From a checkpoint of a small mixture-of-experts model trained on Wikipedia: 19 layers.
Below are experts of layer 14 (counted from 0) of a mixture-of-experts language model. Rows are named router (the router's row for the expert) and show model dimensions 64-127. Each number is 200 + 20 x the weight over its row's rms, rounded and kept within 0 to 999.
After each expert's rows: "raises" lists some tokens whose logits its average output raises strongly, later layers aside. This comes from a sample of Wikipedia text that the model never trained on.

# expert 25
router,193,189,195,244,174,204,186,149,193,192,207,198,217,230,200,188,202,165,152,225,197,219,245,224,195,186,195,209,190,231,201,221,149,223,171,195,180,215,174,214,210,236,235,229,218,211,209,188,201,225,167,186,197,211,169,215,198,189,234,203,163,198,209,184
raises: "0", "4", "1", "5", "9", "."

# expert 6
router,213,163,167,187,197,194,161,187,212,210,192,183,241,241,210,211,181,179,199,217,174,208,254,168,258,158,188,202,200,194,239,244,192,180,210,194,207,206,183,177,178,207,198,194,176,208,204,170,196,210,215,229,218,162,175,167,224,215,218,223,198,197,189,227
raises: " of", " in", " and", ",", " from", " at"

# expert 24
router,224,188,181,271,162,166,189,172,195,251,206,175,189,212,182,220,195,203,216,176,174,172,221,208,231,146,210,197,213,210,202,200,217,178,176,197,158,196,183,184,197,205,222,214,218,204,206,164,217,220,195,200,230,213,197,217,182,200,226,203,199,187,166,209
raises: "0", "2", "1", ".", "9", "3"

# expert 29
router,232,197,217,207,178,201,189,181,205,236,204,189,197,199,184,213,228,168,196,172,211,215,234,185,244,210,219,235,215,204,221,164,213,184,180,194,138,184,192,188,192,192,162,241,199,198,195,161,205,238,182,195,221,200,204,182,199,202,238,194,182,183,217,193
raises: " the", " a", " an"

# expert 15
router,233,194,199,238,197,176,233,179,210,220,205,188,225,232,211,232,202,192,178,183,203,179,189,210,243,205,240,256,235,213,213,207,191,187,213,191,202,192,190,187,199,202,204,210,236,228,182,187,203,208,193,175,224,204,194,194,202,210,238,186,211,208,203,243
raises: "5", "4", "6", "8", "3", "7"

# expert 28
router,205,213,184,219,139,210,201,197,199,225,203,188,177,212,220,249,210,180,180,210,176,217,216,196,205,148,218,222,273,221,202,214,201,177,200,196,184,184,185,182,217,219,188,213,216,183,197,180,210,220,179,198,191,202,164,184,229,196,212,184,165,187,192,199
raises: "1", "0", "2", "5", "4", "3"

# expert 9
router,216,204,214,255,196,187,173,221,203,181,191,187,205,276,190,229,213,181,183,178,147,175,188,215,234,184,222,213,188,223,212,222,197,224,168,201,237,173,193,179,196,199,178,198,178,181,182,194,203,180,161,182,187,184,216,174,217,211,199,255,190,182,203,220
raises: "1", "2", "3", "4", "5", "6"

# expert 2
router,254,201,167,221,189,185,184,221,233,193,215,213,215,190,192,203,201,168,201,200,178,186,212,207,218,201,217,233,229,221,232,206,181,221,204,180,223,182,157,176,213,197,215,209,197,210,155,166,245,176,199,214,217,220,213,214,178,193,201,202,209,165,192,183
raises: ",", " (", " while", " of", ".", " with"

# expert 19
router,204,202,195,225,186,157,156,194,238,206,209,164,191,212,189,197,199,205,203,212,212,203,195,210,231,201,181,203,238,205,197,200,181,232,208,168,182,160,201,164,208,232,196,187,201,223,177,161,228,212,190,209,211,231,226,242,218,212,269,227,205,214,188,191
raises: " the", " it", " a"

# expert 5
router,202,175,207,220,195,206,214,130,193,221,148,183,197,209,180,165,193,195,194,202,209,172,203,158,197,179,211,212,213,184,225,212,190,192,192,147,201,157,208,179,220,193,178,240,201,182,186,183,196,207,175,205,193,199,198,205,196,188,193,201,182,185,182,208
raises: "====", "-", "===", "==", "Other", "Note"

# expert 10
router,230,204,186,230,189,211,207,188,245,200,185,167,199,215,204,184,198,180,210,195,183,198,190,199,214,164,179,188,217,199,224,186,174,176,177,178,187,197,216,198,215,226,210,221,213,222,180,183,207,198,189,225,175,187,193,187,167,205,221,178,170,246,199,167
raises: " (", " |", " ", " the", " in"

# expert 8
router,187,201,173,190,164,172,177,213,214,214,174,196,202,233,174,197,189,178,202,164,173,163,189,195,239,191,229,204,197,218,229,236,180,170,230,195,203,197,186,204,187,211,239,253,194,170,167,219,202,205,199,189,199,184,199,212,235,201,211,209,203,210,188,247
raises: "1", "2", "ug", "ors", "umb", "nd"

# expert 3
router,180,191,189,208,158,186,178,204,183,211,199,194,226,202,199,218,192,183,195,207,160,198,224,209,214,204,201,178,229,216,220,201,198,210,155,194,195,174,186,182,229,212,221,203,228,201,197,172,191,205,203,214,227,192,197,205,167,187,196,225,213,226,158,190
raises: "0", ",", "1", "2", " (", "6"

# expert 18
router,203,186,183,217,194,208,196,195,241,208,236,197,219,193,158,207,225,172,177,203,203,180,237,200,220,182,218,225,232,206,252,201,200,221,188,180,182,175,192,177,170,205,183,211,232,213,178,172,182,208,196,221,197,185,195,215,191,205,213,206,200,205,159,205
raises: "so", "S", "I", "G", "P"